Below are experts of layer 4 (counted from 0) of a mixture-of-experts language model. Rows are named router (the router's row for the expert), gate (a neuron's input weights, with its number), up (a neuron's input weights, with its number), down (a neuron's output weights, with its number) and show model dimensions 0-191. Each number is 128 + 32 x the weight over its row's rms, rounded and kept within 0 to 255. Numbers have three digits each.
After each expert's rows: "raises" lists some tokens whose logits its average output raises strongly, later layers aside. This comes from a sample of Wikipedia text that the model never trained on.

# expert 16
router:148103129103141186082115123120055057146098127127102084097164186094069110174091111146127154089146103097144047149140105142164149148206147135083131158092114116159084134162110096153100093073114117067148125127149125136133087074143108117145127132156092176145105174181152149137148122125123089100128169103088109143111088137090207185121144110050126105163122133147144129114143107121209104116115149179134104117148190121092144092140167098081070160082091140152112095122097118128148160137085133147145184171142162120066087137090120158130165113111118160133161097098081072100186187123136123143
gate1:131178141110186109081124088169113100097114157090125183067090116111152136160158139180071150138064147076144203165172113135133139121109126116109128099139117138123069187147114195205142160145132172152152177095082102171155172133135107117113143160132134166176117101113183139201102129118121128087101120113118145105121087131139120124101135078121139158147144156107078110124120167146154141178186113089115168097139111149115110202137121153145166063111156140156149111110170174080142083057157157090130079207109149151186106132103150129145099131052064116156123154170074123135115137125127117128
up1:124133110187060129159112140146117135090083142093158163120106115128105149093129124074156102122183165181128061153104113207111146116163155099156086213150089139149155107141128133124099104135101187103140070169105137119119149153169123138154182077104053123149134134190078152085162111167147114105128143148129121170121120103129201123118084136139170140073125121166143170088119100113134161153120125093133119148066122169099139063206125104142109181184107116185135126105086149079081117162108115145111146099143177117094158158097109128088132119174140080110080095142156208106074127139165149122
down1:173146100103085099108085130108103132110139137181172116119105163091129113110114088114149115127108148045154126161146156081142143102174126113128103179140108137121163134123163060085152148138132135127138183070147107112137095202067089136159128143151138068115217129077130136121116130089093137106139152146145157155127155136166181112106115197148155068157122119117112133065127157109138121128109116111095127148132100100136171156127107139125104115191099131088089104092114120129076071136144145179187164158186171152121114234155144140108137201183164113138066088179167102144124175182093082126
raises: "vi", "ch", "in", "co", "b", "ve"

# expert 23
router:121097155169144108176142109105133123034182176090108157144129103092104092052142076093119081107135101142140161151101156135149148084105082151160203096164182171140156112171105164173147158095189121174112134131127117177115079130056159122134146109141124139144149124117094112165106137086142128101109169077100101108132109084103109144160187102129105133124177137087119095099174140064093134128129078085141132084158052039123132186100118136163113101094146099176105098153128135143130195142104132147114165129136159201131119099171193121156131133138139145150146116110132161090106147103145197100
gate1:124055150108133126142141132164133139092104116066120118088097149126124138126086109118118113153116081082150064152161167132114119188128124138175148140098181095156089116085133172144119139167132161129092122134124128186133091099147157104130123121092075055174093174111129108161129167130133128174067099058065170103163136086193128104132054105171205208125080095077155153132125127123122181130044088143141175141150082111163099132140155109160135176156124107105159138127183114128104154075144085089164139147113178087110155075103196125140147100174178138116143097152127134121106128152136135103
up1:116157130122125154131127169102116159154163152144086166127192189107137173102161198149090088189144141153166140060159171128091170099098142143100056147225123165124128096098149139195172119121173108127119098119104151111163126092117117061145158150156123110153100097094141134131147158077144137121124197156156156124126176153127074100185135150243140187109119086168107150153119098109102126185092118165136119130098149151103105136103094174110086098160148188151122110130123113108137123118121104166148155136126105105144135183135114076103112116055194173113080119097137140090128089149162148124
down1:143077091094144151114140083118110189115157201100143159078078124160140172125093149087130189192201139124095171101102153019058080093173136117093090112186144129084135166114122085118172136109074142151171112139145078146131148121126118112071144100136105180123152136158172078133180123156081109162104114129141116099146112141168097113144124163130128063109152105121130143128179127149065134154166104154163125144175153125104118150139101082148139208144091103105117109180134115127171143109102128098122182144171166168156143136128170129172139131157135090140138084139092178112087136151186122173
raises: "sq", "quir", "rel"

# expert 0
router:159133150076082061115118188104145152140135100124143131125099110102164151100124157082080141160133133134132156082083184189154147118133062078174110130062114149145139177125179114199163134097139158168098090124152088099125117167101142141089121110173111154101078121086185118124095137175088173184152119072098127123141137097131105139159134118168164174123133159142164103142085093136157114092141150154106060149146131135132206112151219063127179086107126132109121152121147109107122150124109143135118176136128196161114119185073124165145158083145169150136113135085116075118071107123112192176
gate1:133121172112129124157183143116065145096128171140156133037124138119106146162169125129138139114115076121120126131164129094151108121136126207067074180147113141139133130120126111178144135129109117177091116151109141115085156129231103090120138135128095133098116137188126093100137159128124066172153123214129145079120203112157105071094153143115119079119063099146088118158071126135124169127154193151117094129166120161096086186211091150157095127191123133107091198165134122197096121176151176111147092109106107111084140126163133084168115096077116099132139137131151117143155146151106139102
up1:168183114100121127152115116162185102147110117126053180137141126174147162097089087089130094168100146065143163080106149158122152104121101110102138098115120104147186173112129188171116120143152133182086137102124144149073119158124162193115125166144127157078162097078151141185121098121136162138107172130106159066167104126144121155134131120104114130129177128146188099066112126103122112086123126116084134132119194102152134149150165115144132066176179081087123121110157185145142105113112030136111137160091170105122164172043123114085130102163107160164193118114082137085099073123148175173
down1:107166143139124171072119123164129188079196145134131102155149090180131085156085158144120128103124164110143143139168139126123171142158159167096118146141126086105140118121041124099100085142108147190149186159093107083128119155174130120132107145095089087132139111180172135076130104110126109089139082129150134094115079135166132126067126142111140149128127090073153087164147130146057131123087210114130124119134107106095106143203085136128162194129058104155152120047138128123107078116165143122148128090141128117106143103182127133133073144092131148138077185124070095148173233163138177145
raises: "\n\n", " In", " The", " They", "\n", " It"

# expert 13
router:115135133159119132083125129116146143102139106154154119155107155142134154164121160160120125127153141115178130140063204158158121044116123050163133118136136040127098133115101183138076155078117134174097144138173161165117139096136123136105106198148095075097115171074084123069131131143124143127101156129170126130105156092121152164117100207117140102100136163129082170088106138191135160108087105153142118112189108158108154159101096151101160086128119065112091084098136107174162164085144131131132083164145191075053112166123100176059087100166138178099122080119137106100111184110126125163
gate3:163107111139170089111120112146095147154117143155166077099134145173191166164163121142053124147133157131162128150162131163102108134135133179145114187197089149186143183147111127175116125138121104112106142109139092138076190116095163119080136192139129095125140147154163078080144096097209131082113165148096113133100168124130132141161053133094072113139121129140163100197225166155129058114156147142157156110115126183133107114115133191182096175179145122143164151135100164107130122152159080125132169098113157191117143155173106113194115146127136162139111115125085089082126180139119084120
up3:135102088112170115102119148142099135125116137180122049079115119138165130125120138058104143164102111129121113161127137167114164087177109134123116150164102134159071148113151125164074104101117169060142127137141142147176136108089113121105132196098128106108109092137132115156122152125173174128145146123121158155137135120154098124225056091182099126158169078108108098126193101112129142163128161075140117116156094127141117150036144098171087152123124170117130141125121133046171102136108090116209082210140156180125194143224107144173119149096160124128092132103160138151178121137126069119
down3:108167143105119138117143114075073106118105152086103107139094096152142140139131155107121104094118137119102163176131152149112149107165124132134107151185186163152071109110181169129094093096098116103096187141112134074210157139102136132130097118103163113116119107100081135133120102122137129086132152133120199090098092181125086116145097136144123112118154086119140047099141092119149155132101112042158179103152111151102130140167140117120105186148151110172062099156165105117091110123116126129222167210165074174127088099197141138117159121123113124168085140108141090131177009071124135138
raises: ",", ";", " (", " and"

# expert 15
router:155154117150085082084191105120162132149148135132106174107107155136150107146165128163116141120129160091106137076115163136111158152165126108124142108108126165133150167205174102176166046106154134175184135136148065152140091146144133125079163161137143091056117102056162133149090120195126102138097155109118046133165108117133120152103076148158138070121116142152142163174129127071181137160134143153157127106163044110119181165117122113135078139177122091102110092187085167086152142085120107161096186124160153109116159153160106135202162163181151156129100140115116131172115118124102189092
gate1:139053158073100167094145068129130103094089164191115183140159136132077178151025122214148134145173153141095150164148147141122133086176185100181118153122112147141135156100139137088147138130173131145116139175052073148155114114112170153075133097078137078150092099143099125118118164079145175103113130117113113096084113107087162085102084129156087153033097099135152141124155123089055150077086190097131122144135137120133068146155120125123137141134123095136124128105115135154152069108095091107164138121125151137117175106164190134096095134128189126152094112085141105126117169136135121126
up1:142106116153156101101108194143120125169098089103160151090105107122162116112097158181159127103114139131164085104103077208138110110111165169114075181136196123206135112140122127086197145124157080124094152086179124153157102130137192187106140085118224100151160158169112109115155121124146201109097136114134120126131161101044084129129101142137123136130161077127119111144122154105164109138138084098142128103197126081142167118101127119073150043133161098160119120191136166126098107117129114122145121161150127121118160093103183122128125140055217104141133116129079094128173158157132136167
down1:143119170122118163096157066107073113099123112162127166102152065099143129168142197111050167182121083119158131142143127137121136137140107149143109149171128131159178114052120144106125095108155095142087123156138088107129089159092126108139131067206099103163139147153104122120137130106145175079138131136113095199084082126122133109101194100120081106165184112153088065140079139154135064225124099146093110108146099109104097111112172111137137126139165169192093097114149163139103162106098103148084169108142137135149168138164098166083097183110090153160180122145136195106157126125075149179
raises: "|", "M", ")", "S", "\"", "In"

# expert 26
router:127090087134109194049108150084100134102166128093166094081132117123106114089130170075114176124165120141111136174108122189075120175149092139130114128085170094165107107164118114127123128136135101079134142136108102114144170173155116081164086078111177139063095066128104090147142109102164147123109141168120205141171070085143089097092169124175093158154127213158135104101141160156116168138153155118116107136172087139116080074100118185101153112083121093112136156110082084076130128131204102117115121122091139144090109132108107090169131103119100078195123181160129121107086133188125119173
gate0:146135152151158096106154166073095073093175132138061166065116134090141100100160101093108146133136081113083189113137106111185138088141138145165123166154150167101125130135146084110104131087144137138161175134110088160160172126147115112071127136109074142181145156113118131080182143104116068156104145205133099077074158132162100052147110152135091149113093097178198142123101109135171106122072112145156114176116077122094115056115081180138053116153126121096086125160122144162169151168136154138174111149134141125126092154144109060123148182161130127138130176180118149120156157114072098083
up0:143111081126146107158162152145170142157163128131134085125110116099096144152138143174217053123131178121165110071161127064091053105181154139151102122129116129123119066108120177134101140102110137084136112106155190132156058145099175129189126170120141129118137100129164109155132082159135220150122156095067103155135145167090192148158098145108156197136158142073086158141090145136107123142137147131127156129133123145146146157166179122070105172155152152157132082159103152081090075119146062145101151119090124112105141149115177101133165127085113126110131181121117118132096101136200220122
down0:144119128166140132062098116173147167167121182086159133165122155150049089141126153161090129129126116092078157125154126145138123102120074156203123116096115167071103067134047140127118117103175161104120075179115139134133128178130138102115139101106125128109149167134104185117164129105139055107107107094104133124124126125125119159093128121098132060153157158165130169143151101155117093148039119090067123179096133131099090146164120119111198175143109087178138117167112155132137068150118138142143136151125155178097234158107136157108126162081117121138111106172125121216140139095193110079
raises: " by", "\"", " into", " for", " the", " on"

# expert 24
router:154143163139106093145081095169091126147121163077176153075127120121066184159065086132106155171142181147116132130119131135122128135116107133152107138109129142126133135098108137148125072135173132131186150113154137097177087119192148093142164079167107152111160140151091151148099170200119184121166122134134105096059150190061090145115118135114117062090170094199134138140105172128168120080139070135164094117128081118132200102146155134121129121137111176184142094122105107176087103133093145071056134134152086126109097161146174099084078133101131138175126111111118143135099071046151079143
gate2:118135136133111160135161045095125099160125122129167132154077168145104190112166115132161120180135090173125139153171111093087116117136067149143141142149077114133151172140126172119126114154166134140097088158180130158119110107134111123218112137142079102093200075112097158130127113147147142113131085116127149091145172129115088111128084117086164118084178057159122100121129144156174143140166218087171120147098174159083117118158183154073174092095113159110127126095108159138109181125114113105128117162156134164082174143066135064142123190152115165179066110174093162114168106189142135087
up2:153116115088090118151105109123092089131144127150136135153144099073133139136138108162136119168122127153161099136117112122098051153122112124085076160110052066096155146098109174121117133156157082138082100151119107122135113083157114097134151114169169091172192127129088142066126155170102136102191103135088103166130083117153156106070020137179147119151144073132176138065128141161081155115122166111171179228129151133105099116170187098089147108144070113172149153127143140152126142158148097095116130124150151173082128075110155082099071153172195156167117172119116134124089115102133148091
down2:093146157162206097123209129186198124164087083138166162165149093181089117103182159148096031117141118103118133091205132151113142113124166099121125125102157120147179162140114175167098206086109125160168164134139123175088118141145094211170174131128109057102104082149107132158128113112146116111149123149115142121138110108083110173146096115137115150181156115160112127127085134157099126162099140104106102096157096145134082134113112150091164130068061124139144098126182154115144104055151160146122123190110136124130143129114091142107158113175055065101166118155128123113156148092113097129
raises: "ji", "=", "g"

# expert 8
router:167105139126153078111174174124143118055137120161055169126169108110117147085115118147124102154123087086121149118217169073132165130115130156117143103095065161103147137101152061133140159119106118105117149113126107042177128078146157135079148167113124129109170119113103127161094152158125109129187074207094150107119172104116105082123113163161143141144116162094168118064158191105081162132108139160121141147123143135110172111130100084053177185135117108111079149054126105141110178144104130064155105127089100195130122107153191138114116124149173122151105141120136180130080094113144176156
gate1:128153105079127121114137178194076081146166161161107149108129105093086106141156124157087116142147163121086160186098163124134114185078096065208132138102151140112084162098132145083164135188201049134070110167182133126175202075152165144127148075186158127136104162131068210117112093103139106061178133134085127146147140151191148126105127095144128110118133088073109160126089098150160134097124126133117182131104119124157082166118116151127106181108171128092115109145128103096124155136096091109150067171115131105194111095129106101142107126132132169138141143121151146120179140137096147095
up1:148105218191143137150084124102132115183092208120141093070168121145115110111138148079098130164069057157121188106120092145140114086123165152154150119133127090112139130148104117131094204141107122112119165103189096162127109082130033096102078169148089135121112091114163134081153171055132156118142133179094105124136153131148077106111115110134104133145158174102155158104111138094158096156089117052152131160116069159166126158097194138078111127147128144094143161125112125058174128197135135098117117095102119117147147127110126144152081064154120114089106132115087075107150146083112157156
down1:135140138098150094118104050087119113140115134176149110183153109116128107145152198129130166161154165124081091103145156119144139102085137038077109122133130147173167137151202139094125145155148112133065117071106091153130111066108185113084141082144086161162107149125077182176109126117181145145145141112109136095141163130102157143114113122151118112136106166104128125133113084064168115149113121185125124130136110141099144151097057110099133060134153191115169081193138128147107100233142160130106158146106172188187133146113078145109159117106146147120124105096182150140141153161143040163
raises: ",", "a", " and", "ers"